config.toml
num_hidden_layers = 11
hidden_size = 224
n_experts = 64
experts_per_token = 6
d_expert = 96
d_shared_expert = 128
hidden_act = "squared_relu"
moe_layers = [1, 2, 3, 4, 5, 6, 7, 8, 9, 10]
router_score = "softmax"
normalize_top_k = false
routed_scale = 1.0
balance_loss = 0.0162
balance_bias = false
router_cosine_scale = 14.0
router_bias = true
init_std_router = 0.0131
lr_router = 0.00135
vocab_size = 9687
norm = "rmsnorm"
norm_eps = 1e-06
tie_word_embeddings = false
optimizer = "soap_variant"
learning_rate = 0.00725
batch_tokens = 32768
max_seq_len = 512
train_tokens = 280900000
max_steps = 8573
dataset = "wikipedia_en"
Below are experts of layer 8 (counted from 0) of a mixture-of-experts language model. Rows are named router (the router's row for the expert), up (a neuron's input weights, with its number) and show model dimensions 0-223. Each number is 128 + 32 x the weight over its row's rms, rounded and kept within 0 to 255. Numbers have three digits each.
Before each expert's rows: "gets" lists some tokens that make up at least twice as much of what it gets as of all text; "mostly gets" lists some tokens that are sent to it at least half of the time. This comes from a sample of Wikipedia text that the model never trained on. Tokens count by the router's weight.

# expert 22
gets: ",", ")", "\"", "),", ".", "\","
mostly gets: "),", "\",", ".\"", "',", "\".", ".,"
router:128156107099061113099098120085067164162131121146124096215118094139105151089115163123104130092148145086100094088199101110103115131122147170116157126084104142154087155131123138201128095128124114146058096153138103158083135135162138144114167133157138155175111150109187080151134134152128127067153183134170165151166142148136098148110170142156142141140078179129141176102124164123203130121115124089167155158141175115144120097081082068127113082104152147133092123091135208096112110137153200136100107130145140173129109097150156180131088063122075124110107166222115121123149160112119097095111133130070129069124041147168152187132120103138176150125110100117092108146098101051128147115076
up0:143137163133120097089127089133105149150069143129093167162145161173095067128181102075122121088092192109104181109121101108110137143105144153179107160083199125149149090130098151142076150110116136134101174144129118100098180134111087157082106091141082177116183110128156150129107107135151054137113087178148156160135138126137139131122064109123096155118141154156139181174124125117149140179133144072102090134100159123074046193073164154109123184115188075130103102161137184101124152095094174124126151124100156101198168217105127131126089139119140147100099137170110052115133147102137068137154169166121183074169142115095062142152131135103103138135129129101098106107097097121110179144188

# expert 19
gets: " |", ";", "|", ")", " –;", " —;"
mostly gets: " —;", " –;", " |", "|---|---|---|---|---|", "|---|---|---|---|---|---|", "|---|---|---|---|"
router:143160099107081099079103139131082062131151154069125098194137076127104139138141114110164103157131136120123075096133135130150103108133156168187131120151100109144100110100134096201202151159124137098121083089136088154076120196136156118102183152107171162104160069079062122152131158133087090039116181176132137166190149156131198078150102132095093131139122143130106158108094161095146140145139149146137159112151135134135117113107115134095145151111177128111103148099062146161152111152172158134112149116168129159150105114168175111125056064132060142100133126150085144139157092123093130113150198062144102105125091120157157177163148086124118128125113160137090134065038088132148164079139
up0:144121138174144106116102149165128137075130103136107125134174212142196169182144070083127123131087140146050117166119151140144089093116068114164150157088118105135137132128159134096108159099165110134147098134133125109112082138130132133117133173154183129125119141123109170139139186096171114153164120112126123128143162106103150178211083101136109129077139127079104123057117161133125065160145155165143189148099098135137120144080167064129117141048083132154159060118107092181170152098166173160141123167149093087074149112087042090116064170104105129119095101126111167147169127100136040098124157142139095162100085133133087081147108147154184115155158136132152117169091092170092088111128

# expert 17
gets: " United", " the", " National", " pro", " Pro", " World"
mostly gets: " National", " Democratic", " pro", " Committee", " Council", " United"
router:090129127125202095138185120136176095105102113148124165080144172146119124197115156161101180198112114141170083072100135110085155107092105191120151074131148119130111133153123117076113122130056116167090159135142188067132149113150103120194088170144108131123068122131177136149121157158115149128085052122108145121158092151122060187090106144143149163143179143129135075126134071154096148204099112138104113160141095136126128084185125143126128189141221129154136103142146128127097110105148147114150172124147124142127111149114135114149157096164121115167174141166131144058080137174050117124097114135132199140127166108118087100103156122082131127143077081165104158141165119185075177131160
up0:163143083116134105101156090137145184121150165080151111130161093133155114138121135126111129171177098135103179109140109153125177070149144150131152136157073139106091136096093134060122113137110167150154114147114161120131144133139083145102126147077047093113140132087084079100184092133102092155181142121141106133099147191105139108167098109098116058074127090146105177180092133149127124068142175106113107119116157121167152109135134099159118081129074146130120137090170075137190106094110076185122190162103119078127072147143142061148131100053134148104131107147155106043116094186132151131130182130156124133073152129125063128144108123197088195153169129098080078205124111113115110085113

# expert 29
gets: " |", ";", ":", "|", ",", " at"
mostly gets: " —;", " –;", ");", ";", " FRA", " ENG"
router:109142136107071118054107144154093122114170109106119119187061118082106144161102094096147138144132094109125119130137119164115073120129157167132123132113143170160167139119117110154184106149085179097123091145174114146123143183118112178126089239156114126131160169111111095203166123140096099030131125193176119139226126133100157140162112110112115172137105126106129170105093164150144151144143148159141124156153168113143148102182132123155141105075180176176105099114096196117149133162123165093177157110137095147127150101063156137145140070137116112105122068184088131153131105132117174121141176154121160115138090149163129141152140095140078140108079132167117129107057161097213156077117
up0:120150076110149122152146149073120125152081089111090100121125088115134130085118132089143144106168088162129150153137105160105112138145120080075110113091174133154129112096136152136121150158102151150137163125157130166116124094094130173102146083093175081180126122118171095111116124126100087137113099096071119088110166135130183123041131137070117107092169137098133155192154116132053155133160163146100152126066095113164103107129116050163131205101151105048124131105172154080160143105156106156069123176049174178167180103128105100108164155134140123230144104168068146164112129147168119145120093099127121086135077155168149081100127048133171157174135134080146137147112114133137118113068

# expert 55
gets: "\n", "==", ".", "===", " ==", " ="
mostly gets: "\n", "==", " ==", " ===", "===", "===="
router:148134159129064133182123108239088101183104183165171112221109157125100152129161153137085131148101074143137167076130110074096131140167109161094111157158073119101141131087138175152102168116164111102103168155060125146135131149120136134156149150115088122141143118129050110177127148087098083117161133121115128150119104159128076065054179121121067171117106106116099135130160132114130180140109118082109104128124085126164094122112106107126117102114099212110161137113110204116138137121127145120102162092136106079164125132117113156122096115129106186099113104131154141119164116165100082066094201132109092154143154179107136111113108071158079126127157208144066082095121117165149095132085
up0:083100095127096080155157081185160137163130152148136151162116056119093140113157062119107149098129167125129108117138104110106107179151120115114104069109164100089121113101119135127123162165161095169129164123130144139125051149156157110093092161114184113074065171095057132174138148133114118145154090084138143092122141117170141122237214151102136133115142136097119161154092086136088153162118109167157084136076070102177135088114124067114111087165091116123110124154073126164144118111170134111156163149134123127104095171096146113065144134088051114169124141119130115065080146070153101141100167163133163133169137105159134141072085118075108147176095149108170162153100103166111059105112

# expert 37
gets: "i", " I", "I", " II", " \"", "ian"
mostly gets: " I", " Spanish", " II", " German", "|---|---|", " Chinese"
router:105074146085169167196175161151159134102122127164123140195143172140160145093173124098082102126129132129136154143108223076160073098113110140153200099131148160095140127196126148150215152104155121154127126154176153128155096211133161168114125133172134101097151152103211120108069149117114095118119140143124172151079074160141093138083146132183113169126178089159130141177204158112127129085088102199153180097126128105135120173132109120112082115128156160134118176119177113135092128126165156066117099140124141119103124155121123123159090107167132074086157108095120146128113111121130121109152152115120158092135110121105125186161080158065114126141141137175213157141159121162060099111147
up0:103182138094153101089131087108132157140156079117149092121092175141086148125083078141180131156147107151099171134113151146080120119146173115126129139104128155116165094130127110169095164079143188099043100088035130085084196164115184064156090102103131189135115109091130117091128106125122216182113140063104129161088110081114106204097239130116098148153131165149086120163116112119096134099117103116152132186124138128171149135141126133107115084165116131104146131164109140112168145159175128166159138091159143087141151098127101076163174139133119145124084188126086157123166153116162147088143136132094132172068125095166131095159154159104065145122108164122150119166122126096113076134083

# expert 39
gets: " by", " of", " the", " to", " for", " with"
mostly gets: " named", " among", " became", " former", " appointed", " Preceded"
router:143157139127106145074143132139105156185172122180150152029047130136141137149130112168151136158124148141165107081143120125111086135122083202073032125135109168149110130160114122138132086141114117132123079137138176119103136148106105178120151199112130108085082097150118108198111177143107142151089066113121106169190109137122000238163171116119098136152133146113145165121112104112133127107133145118176104148127088154150137108145140107169117143110166098159135092117161160101167126107170082136137158174157132119101135118121181173161116135104119125120147131131147133126080133198163125105103114141114121056129189079133126103144163153107058114126142109098102147107138090170130138210114
up0:090102140113111098134103162140156127151107152129137148184058104149106132090067118118151092133061111146098194141084134148136160190098136138094167085129163109094106185168095141193110115132169093104114110128125136134067139117109066135150144098106094161112113150121132111191193137113121135133135124088146136141111130111192087177044119116126154135162098124148163130098081107105063152072137124164103116105161124129172128096066148127121121087122146141124078153085110117159078137095149085194100127061159151087134116100106105084133126130116111168090140142138206146153159151213134111105220114113124173118174177204103147106165153144123152158145119176103136154206132159133108095166168

# expert 53
gets: ".", ").", "\".", "==", "===", ".\""
mostly gets: " ==", ".", ").", " ===", ".\"", "\"."
router:125128147097098127140082131130114119135139153085116069205125116148140152148124167129092123101065121123080091098151115161130087181156108166124134137176201071099160126105101166159171124071187114165134109214116130147138085143120110147118103112075097156137155136139126110147120145115119088080152195164132130130148137117120095149184157152134097134115123119144152119139114124183183202147132077075094145065157134086156104168129029088144159150125116240141151102111140163099148124098158188120128130111156186136173113154161123175181136122145136159146118085136153101106081186157117096097131156171084111082119047146194162176122076125130138121162148141131120092157114086128112157132090
up0:143087108132089167164118061174212063143153105153119087093132147080185113117141158113146126156153135160142119171131156098147116176140155167154113124182136054144126193158127147059127105067161166109125159115121182150107126181133093119116102077105185148113128172070046087179084100162131104165122085067167112091129153077127053137097140172132118124141122099107127158108191065121122167153158130129069088142154167124172156155155115131141149109150089142185171147140155120138173172066136151150151137147130132089150131140152185100131145162118150104124120075096129169099107073076107125122122186187109109135124169124146080099153110118138151107114186124135150128108091139142154092085156

# expert 43
gets: "7", "6", "8", "4", "5", "9"
mostly gets: "′", "33", "38", "44", " 187", "40"
router:184074145140153114155088184116117135155165138121133133089089170137101166118114140119143082195100166105132170156180101077151060135161147185057167167127100143169128174115148130108149126069117125113147149075123155133101085067152154073103121088097118157158172149151213162088114202139127040096192207147157098156181107090115086190089117131121109112152071113099155147136106150113124183105177132154103140105140151153098127104081135126116148105155143137111125098138140059126111123139145128121063106082086066110135103119071132099109147126099121126105089115114108125084106145115156138121135170105075083082138059137117118145101104103149116140153152140105160136065110101129102128063095
up0:129102146149133154131155160148123086132078162117123148153108126135110127076200149104128105192169131120101170115134153133168175133143136100143096046111116139112099099153107104146073106127133078108149130146159158156085139094107136114131130106086082152135170133125066151167094131147159154040120136139097079077168188113114113168139122139108119097175206131120169039168103106153105158211081173087165067107115096149118113170157165102135118165114115163089116076095109100127112144111096130068176091079140104121098088110073118125170137063089120111111108104127129127085135146160173135199192103136062134138152098117106101102136145123127133153144120096083151200142094138101110120077206

# expert 33
gets: " p", " c", " f", " g", " d", " m"
mostly gets: " f", " d", " s", " t", " p", " c"
router:123114135098122122117168085147180136121114117114112181148220157127180066124096103134126158120113134129141182195130091084108167135162134066170048168124125178133107131165065139170119078172128066183126146163141080075128139111161209115150056048105099151096103166106107106096131140141169135158092126101146139147075157106162104102063095087056172131103125148109214115119153117127117136084136135149118079104099110090112129158114124115097133144088126135076083134183109125103140092125080094101139089110133129151121079152131142087084112130142115078093133145162095129160109110084076099156154145193180124082112137138084159143114129124135165118155148185101129096178105141112159096112126
up0:078112119134090067084138152128093107087145163152158105144134116169188082120048158078129172150173187113125151180108140107148133125130126161141151124135100107130085103122130181129154173135043138172135167062112118095089106178151142125131061155174098148174104103126087212141152071158164162152079123200117051102124165114162141140155102083155163138160101096133159108201134112164161118114131130103078144159090113126138121140120113110098088110089114164149157125128112104131148085123107139126177143138129111200069126153123122129092103069177107118109164115096150148123119171114084093144112087157133095167107093149029122157158112138110130147122170144186144113120165046121111109135088

# expert 0
gets: " |", ".", "–", "|", ";", ")"
mostly gets: " −", " –;", " +", " ±", " ft", "%;"
router:139178135132094116041093088054122132171187140147144124139153113162105100106109116093162169152064119136015128103141114124134044148141128089090106190149136104123121114161143111151152143168126119038129103128135110158139106103165209133122139145169117145142147100150126201078144189108092079074125170075110122139229156142133089144140142189118118150090093128119162157167084143056154120153134150117125153105135133142138164110153120137144153135092165185138153084092109129125151123122124131102107113149145190146107134160143110125050059128169082129120102104134124162112114098100114129108120158083134077123131121102126135124127105089121147144154122110182121116048047114153105142135075
up0:136158148165141139165132091123164142166068081142105140133147138116139075115126076136101160126196129108126132145136151158071077113137148123128114102088145074105156124107088112189072154156144107087087153126128140086091084135136151151049142197097114154142095116151109143143140156144155022098183117141084140111134080101120123071132154109089108129092145113143165143117087153119133166138110142148097106150160146060141133087124128121114132191082136165176109149052142153080151127142173104128180085146111133099148155134092163085083172126109217157152203190116109118129129138133122059154124084081102128124102111106197168108124103137099046087153147107149118201178118111140102161111099

# expert 63
gets: " as", " As", " with", "As", " that", " to"
mostly gets: " as", " where", " became", " when", " As", " before"
router:119145149134105097099121178212114129193129140172174043085097093121133083135095154104102168065174197149194123132150149173184145140146130116102111089091153090162140134124101113185141120179052122111181121141089118123116098141156141190155134219146081068132105129162169129076091152120090116136112111127198108137166149171143077162213127116124122152087123196099128126069117156100162082093164185065114128130089138091115071142119150144127163146146137142176118109153110154089122173087121083162104144125139134108118146131123153165148122124114074143150113130152140130128130149190132126135100114160097134133067105115113114099163085102089096087082110134119079102117178152157130154163132
up0:190104113117097095145110147138152176125114087095148111139070116144156104096109134175186177137117124090149069117123143171135146158113110122131170166156109154118150108147147131112096100137110069125139097210202206148119122161109087093116163117152087107119163118107127086197136055154158168145138119110114130094110085112153136150112106121166181124116067146109023142072179143097143102051100114069122189106085089127147100115131122077074045120100120140195151144150156188124101144097109174078152143119100153166135128116112133119155170092121158167087126142103092149108172108147129203166081152119149108121125129118142137164105128182193145129143156101131100141165144115100158155151083

# expert 28
gets: " first", " New", "th", " in", " second", " third"
mostly gets: " New", " first", " second", " First", " last", " third"
router:116080088147126066123095130061071142149158106175148133079075123147087141108112116164148149168126148124141126099118138163112112072148115090108168097115145111121122100118125124105108119137124137146162134128159142058114075089096157119165166139131161170137132091132040057209118104089138125119094166165131144092160129086148093202150095123151107145149130160096122112102093128034160180116148095115106135142159141110117095109140150089149080120127174192163131166203139154146165123125136134087195142118172040097133148115155142150196125078127134148149078120124210131167100108134105153080126097132142101175122116078085098145104172120129088137145190115179127117147182138129184099165181
up0:135108178108143104123128124215097100129165114077113139141147147205154083110096117143097148114134146151109118111134164120153117098110148146117166180168118137107113122187175151167204085150144159170126124192143083137147107060084092113102092106047094164136116117170098093251093127142156138148076083168125119134114113112126141087116141116124140111099165173091135150054160147115129150054152086102118159108119089059109117151110082132136079154120126080135113148163116184127145165124078072176099171192142134160161153156099163128127173141124142081124146163178105138075131119123100163114116060130161115067155150095085169115156122111108088111129121139170121132174130136165110139096090

# expert 31
gets: " a", " A", "A", " the", " of", " new"
mostly gets: " a", " A", " this", " new", " his", " several"
router:098119127051083087132128137114139141107140169168134091092114099125096157172167092119107138155145115136145111255100102115105081105114121119128098111070107157144104098109059105174209140113119145142101166165114138171077107173156131162149097135182166144130136113207126121106096135137099115143138169135150135174114148113161103119129117141108136135107172109148151162127130114124110123125171059192180107177133099175158080107101131103125079124168135212152181125149148164149122088135138093191193097144131129092109153110181168147154182130078149097196099116164150141150159160109124085137110084138171135108127142107108090166137138151165068152130143165146059156140126071168116168152104
up0:101056142135155104159118122153141128159151104143153125120135206157160118130123198121083134105184129096134177195109142120113107182155174096161097177179140116095124094126154078113120146164101127175126177195106136137164149099127114065140163098099138082106118123112083101137095187145103124178118129111159166079111085111116117174088138132158157125131172132104153138127106147152107184127169026081173121117130126067126112173140113112105048102098117163096145123119091145122092135112134110141140101115143127143187098128103118067075137180117126066174177139064084162155115146073152151147137145047120178180143140111142171118169143157131095139149173137179123096102101190121123188170126

# expert 54
gets: " of", "ing", " to", " with", " for", "ed"
mostly gets: " have", " has", " used", " won", " could", " had"
router:152149146129106110113115165243096144213159142150151128076085108159129138110145141141147134072152145103184147200172117177167114132126102126128168100142143084175129119090111128137097163148072192131117117124143147147081084141135122212152148162138134151157088078126138174120160140141132152154138014172140173136164122161163088119203157119123130115133129144073119122096108152109195121133154144043133135124147140131150096097149128069137130101152161127165109109149127135156129144137139117152095121117129160100124123122162139088204121134086093127163119081109170137080079080093127129088077069145183142106141173150146108132100069162122057115064127106168100110095184154130143141095129
up0:121138104120151098149200188167125167133147164101054167145158160121087126129113159137142113071145114092099113089162058139080123090122131101157085117107151121116071130072117135078130108152121020092159083117142117107143126096152100095159130124131070141128122170090098112102123153137141155107061106175119132135123113199100176097151100171131113114128185144134113094171155113092116082116132122102103133107158157063113103124051098184129092134130129169101120145084093119119156100088167137119135160162102102116116147082126111143218189157159168132115123176138136140131075132214079178191145107156087148098144124115184132184128113127171154151093105070087132127127090127199149129151120

# expert 12
gets: " |", "|", ";", ")", "==", " ="
mostly gets: " ===", "|", " Clade", "|---|---|---|", "\".", "|---|---|---|---|"
router:135248149119102099084086094181105079150148126136113142146167126141067092167081130151170117057079105065079161062124143085090137170122155154078111143129127117115119130101109173184137174116107138126139055126133148184079132187153087154134121161141103164155145109141055151146138107154106077094136128051180122114152130142172149053109130101133109102146127119162167161095125142081141170090128109139129128125101143118142145159132112127142105086133110126142143162086133203130133127118126117126157117150122140118128121150129131169168087145116132136149082092081109131123109040159141138084101200135141116069161074097181170143096125109139128099129144139175143174116027162145154093087104
up0:118209107165153136127069160101122079135112159160194124156118148142131091091141127154110116090168133154122125181086176155127084145108124149084177129120127072091122197136115099114080121122126131084127182155132162159096092109056136120110152180124141153156098107176096171131109082166153085123142088148135129081185071105116119171059177047171154087119118122099144112110169127117080172084126140182135079101097083130152025074109138069118127118152107121161124140169157164133092115128123165106169086082111096128075080092169119158141110048136183121182087133086116130141119154093185168127157122129146087143082136191150149139126097111124106146126124085119166115132137143145122119143130

# expert 7
gets: " P", " M", " S", " N", " C", " R"
mostly gets: " P", " N", " S", " M", " p", " K"
router:085121177093086105122154091113138129115180107117111121125205184110194137106140129149141166078027110127128145200110082162114216143171115130168062165093083103072116159148123154180120114146105090156130143182111099131135147083100151151131067044149174092119136101142162156089131112159148131185104179124097155110121136172173090078141121110126129175116191099134171119107184157068072081091064153119164126127135090114112091153115150142128152138109161152128081199156127114114156068154089129086088109136087107128150109172141095110092110125158170095087098110140077096124150134108142134148160147149158115149174105122110139157109106170110147133149116174139142111160111097099172095132164
up0:114093109115131164159106119170139116144116139119125200105138103106125156106084163099122143167094133137099111141082091107118103137169128134204115121118096095112134130144113123090110153108147053185131159126158095129070085150106125116093116184149140150086126080109150134138184132143071173090182114146153099086113108116113133190152046106116097149099136133066155123115133119185129129166117139113137081136122136132076099112080107184137060108108115103123149171137117140104142106109129116163053172105147120160178108157185165139142171087127130151111093183135206157129111133135156200173129057152206163128168137129106135100113159058125149149129101158163183206161195090101071122167175

# expert 14
gets: " 0", " 1", "1", " 2", "18", "S"
mostly gets: " 0", "_{", "{", " 978", " MF", "_"
router:136086147142170146134147155124070126125166121128136107119138154123104150138160137105086123159043132138096111134140139083117088137135128196128060167119143138134159139147157178144163113145193094132108148147134115108139103075197142137094085165147131109133177136094167154145158176158104119056087237200204121119062107076134101166105104102136108100101108148166124124109121145188174112164145106175098157119108130100101118157117131155110122094141127171123128097096101063109180111174159170098164129157138087128095127147175111108125084117107121120142081133164116110121099130138172152136066186137105065070110085156062141204125146136133104149115137184069150109095140118125043097154162
up0:150074112177109172084044102125119132157130135126187183111165140162145167130102163152095089124085090122145112112144055136095133147181151118151122157160171130142148156116154105105163088138163139142135106140101100144114104093106177078107105113129141113085099110133118126072136126107069110116066093143138194134097137110132058137122121139105149114130065116158159123149127184061124134164090181121162107057142137129119084130089184154123102161088139139110128134148071175154170129164146122153128164104152142111150103151100149167097115106127110089230098167154031157165129053175093204135142116156124134081142184113145167102116116157118120149133171181135142094132082092067138181141156

# expert 52
gets: " 1", " 3", " 2", " 4", " 5", " 6"
mostly gets: " 6", " 4", " 2", " 7", " 3", " 12"
router:186169129101075066100203221114091128127170083158200135078147122169069141093130146116178136185115122098185144202132151059088141107118145155130177133082050145151129122125110125113177133072123112088144099160126117177085129157119105148130157130130137119100182099127078180194129187127154102129137177153156083181110139113146093182128128132124072119097138140142142134163142122068132131139204141166091126136139120147103107165070113139117145104129145091136097161111148072105133095142173104110127153105111123133072139126126168101137179159117193114165075105113146130111106105118205124116122164109126075143103100090105106169105110102124107160145154186084124162104100078157117092111102
up0:102128094116127145130149173123144146130174107128148129147156165115141103138176162150125163146147103175168079149125156087116155173118114086115142177176131126113095132110068119129104064121114106141103159147111096131112146136128129102140096130203176139137095191054132080157159110086127134084151187102113119120066139132150140094200113125143149185099070132158142117138162114120098091146099117162101157111092056108162091126117114130119166076143099171095139156064161105083085131068094106120169102076119106153108119143107110117154093161147100138178123063115110122182096062186106050165192091118137158142095146198181141114141083147140171165100096083139116150140133110242143145154143

# expert 30
gets: " 1", " E", " O", " 2", " U", " 3"
mostly gets: " O", " U", " E", " X", " 3", " 2"
router:107169152124140133101157141069103121128127116145105135104152105127164109154159157143141114130100077121155107217140131180118131106167160188134084189151098106112161133116111185120167181132115102098113140119129120146141103083175108093103118148157141114084203155139114153111102125157122093085168236152134132177114100089093100099101104103146098106099129128146064172151101143084144121130157065220116142166101127150104068165100105158110154096165122123118116145113106067115133115144140149145136162133121127143086172130182098113109088063130150116109085122144123101168123085077132123202060201162118105168136089088102139159071107180092102157117131165047113131125058092083121148126177
up0:179068169185111094066134128107153139148163131087132176088113127152131122134174125104046148134098155133109150115092130074106112098120150087141121121158091140106076116124188164121169122124124123136129130085140168100085109074175123171133134140129124130123094146110115219116180111175120158090126124184120109142129108149083057134126100137146148143112096084094133173146083115147086097183179156111108169145114097118065162110124116145153204076147159119166128187102114114111112090107121164106128111144105158169141158127146122120067147117173116142135123115105178153137120123238158135089112133120101088155131134124087085078206134146073120164174188127174083063096132119127194091195139

# expert 32
gets: " of", ":", " |", "-", "|", " at"
mostly gets: " —;", " of", " Billboard", " at", " Of", ":"
router:101122119111130098144079151151091124173206136144122140104090167132112099132138134151125125148058106068060130170110138113141120137107129182087156136126192163109117115151156124147144070145094119084109117134126116100162137229124139133119117182174106156084133154084069101163103131118109079113144150170102110119167139134143201146107123175146141148145184149079172148133112139158084119161170146090114098176129140151101144178102078078104149119111149184151130143172109217130166107151114169109096166108116151169132112115096143100193132107117147193189131052061102162123135157108090126074154166159130142155131113115139148150137137147161051148092138129149075160077092097172164108173064
up0:067126134145135074144111115107100145124149176143202166107122146164110076130126075129120119105063138122150134158177068133145124150166136147127164141065090130164058048081117102202141081139100145133119017166127094113178138080162114131165082108129161103110121111148123197137116120061127128135124202098125142178127164172054120106095173165113115179107136131097110122127134136092098142102062163108103122109207161170152222100148108156099171179116120126123140140092134085137151147200121078113103122070080120124110170148187151123117064141161135114073085134117108117150142101143085113108172106116148147114173156125134147171136132122127113122122129124136112098136134121142128117170103

# expert 36
gets: "-", "″", "°", "′", " f", " Reg"
mostly gets: "″", "′", " dec", " int", "°", " ass"
router:095064163165150110155158077146165092162083124084105168114186184121087115166102110088121178179076107161158156125106120154097175145134144086146156120142123092097124164174086143091114131186091098112119126190097150084140118154148151054113076107138102130110039154133107134090185133183111142106115051134138118128154089126117115137094098175110170135144150085112203125154097137206066158127114138118182090145084183145140108139107127131127161130120150126119091093132100105133127138094104070141120155093083088108132124134128166120145160147124109147150169137163096132111150069146101076110066136086104136153151200106161086115098128153141141123184121158201128155162153154203097112079154
up0:139171126176126095156101118103166164131136112098100108115090117099084106171120099107131106056064099155157104110112111147072166153114134087116157177157054093112130075123137096114092080117130185111092079139147143132161123108132122092123161101176158135074140148148094122163120118142153171120099161099130085100130097131095136113067137134170131111124165112082104128124176120097138167160075138094136073103109086060159153090099132101088172197123129069132139151108156073103118162136100196121156127137125120129202151054204119119101175158194102128152174154167115143080073134109098120085076138082100126158151175155136133109112099159086119082140140139176199083141146152055152111164126

# expert 34
gets: "i", "o", "a", "ov", "u", "ia"
mostly gets: "ko", "ira", "ki", "š", "ka", "za"
router:189132112097131131155158093100099145132075133120140086184140144097162104139172116098121122104200146108090071170125101074164087173162084186096096109082109134152102139123153142113081131100161152186135103107104058192087142143110142127116180125172108124138193135093169106121155167102088133124178146103159105126114140169147177079098178146151128085119098139122067120097140132103197112131097085148161155093138135157128099080145135127124174082150127087178118170082097143120099133136199141139150149154125183144123136139135140143114135101146101143114105147129165097142155089084099102186141082139098129093097046159161134168157154138103167115083171050070146181119172116037125135142181
up0:147125093082066058139163117118156096127155134143097123093115132090104137201154166137215105080134120182126138103148135139112089131175115130131127174084120140202154064046187110162134131120096099134113121145102097197155124138146126111128118174180091126136160124125112118092136130118141114130144165069040096179077130089086088163145126142163074080086075156114074149133137158152185164187160159152121118119122112152139107130109060089132102167153128148180152098145147136142130158133148118141112146146166172173106166153179124154162117172154157111134113088155136158139171116179145040100062153186141088189112121110137156159122185148129114092061133098148119121112156141124131116101154

# expert 49
gets: " the", " The", "'s", " his", "The", " their"
mostly gets: " the", " his", "The", " The", " her", " this"
router:131182125068089099145099101134167124148155121154119152137119129167088122152095173111141125153152102098163106129094103073130119159119156119143142066115126132111151091071158115135192134096117155162145071121131155102072146180139090129156111125103110106095119103133152142163127116084105113128066101144084147183157144090098140175139138181111131166177169112088200154118142085092135063147152172114129167225170092169189083126178071084147109103137165184142104105106141114159160142127192094128120110167146086103053138151132170194109176148130122136142122157121117101129085164100181168103125056175164096101158126135077102172091159160127059125105118111184075158140140138130136141134065
up0:167157130166137160153136194172115167131164149090142174096088116128149099138145131150127143091121129148107113063155164106099217050158158108127076135084130121173167088194131119169164204112121124155120126086107084120122145122115145161143140151124106123119146172118156138140142161104109136198210085178125123124128117140112129171097162179121086144122153169138110208148231095031064128121160087110140172124142114111129132172134141211117137100130082146092151115113151092149148137153136111158157118134170131098164126193095099137131102108095165128087068108101130119077131193137146102143141161064134123086118143070098174084117140098104127112108141127159150070151132171142128104123149

# expert 50
gets: ",", " and", ":", " in", " of", ";"
mostly gets: "),", "\",", " includes", ".,", " include", " including"
router:112104141103080081081105109210146136183176132147125087147086110134097128111124132146120148150186111103135116104145142092112089146156147185146132106082110142138142160108133090211217103153101158123111113187157119153128147129106101168093129188181165130131117111166157078147125099144115100088108131169114113148190160130126137145133114068163154173128124151158234150104127136105148131132116169091165124141119132137114128143155115083121146107103187181150108120198120254105144123132151146116110121157181112138170112137106186117089140071113108103158108101159136172030127159161109134069166118094125149138117063070142163190134153133138124133062130134149094124127071146096134138111138
up0:090122128141115127139152046164110104125108147149141136163126203159187145046151126146151140095134079079117174079098163163144159106134118161148145116199177112164108095141157103093141147173135109104151119150179159124155142140083129109105128145117155140122090172128168167150065170123117165135208170105148166069117138139148124112141152076174062117105159086158128133160121106096113139160121096065190133106141159122118109139124152133138137183105107165224146145118075128146076080198161060140131161140118125197155098163162130105123104106113157138129110112099113181100143157089113205126142115142187095175032109148112153110161107131102159101098171114110087107114138086099151114121139

# expert 62
gets: "c", " C", " co", "C", " c", " dec"
mostly gets: " c", " co", " Co", " rec", " dec", " ex"
router:123088143165159155186149164166169143115116132102143105126149105101128117166093141075162122102094131163116137171156109105101183178169110097178095123125126141120132175179121099061139106171143146140126120129114079144150160192094083127119130021144115169098067163143118078128089122157124146186141048139116121153076123102116052100067050137134115106122165117136086055121159134139069120115147150137175129132094110098121131139133142139081100119110164078113117124136155131139141149134052105129140093106151144121171098140163129078126158119125193158173111129135148132173105104160143189161114134110127121069120188116140165080134112116128135146120120179152093142072065067183089206098170
up0:088162120135126185122096120118100200134188100175138142103115091171119131098145133105106164115125105162111114164144090166114173206104142169123181107170085121115143181176146165059079096085112040126112133119073129144143138114112108155121133179186114154155157130138134106088120125205110101107202054096130117127146159097147072191130174162096131158159142141143107093128060074159088112168185098143141096126130186154117114119142162035133101122130143121158154137114091158115143103143209132183126111099129127129181120118106071135189160148117175115142119102164145160148129070107147155086081113130162142091148168143083112119100139164142098158175082147116129117154095170121124099109135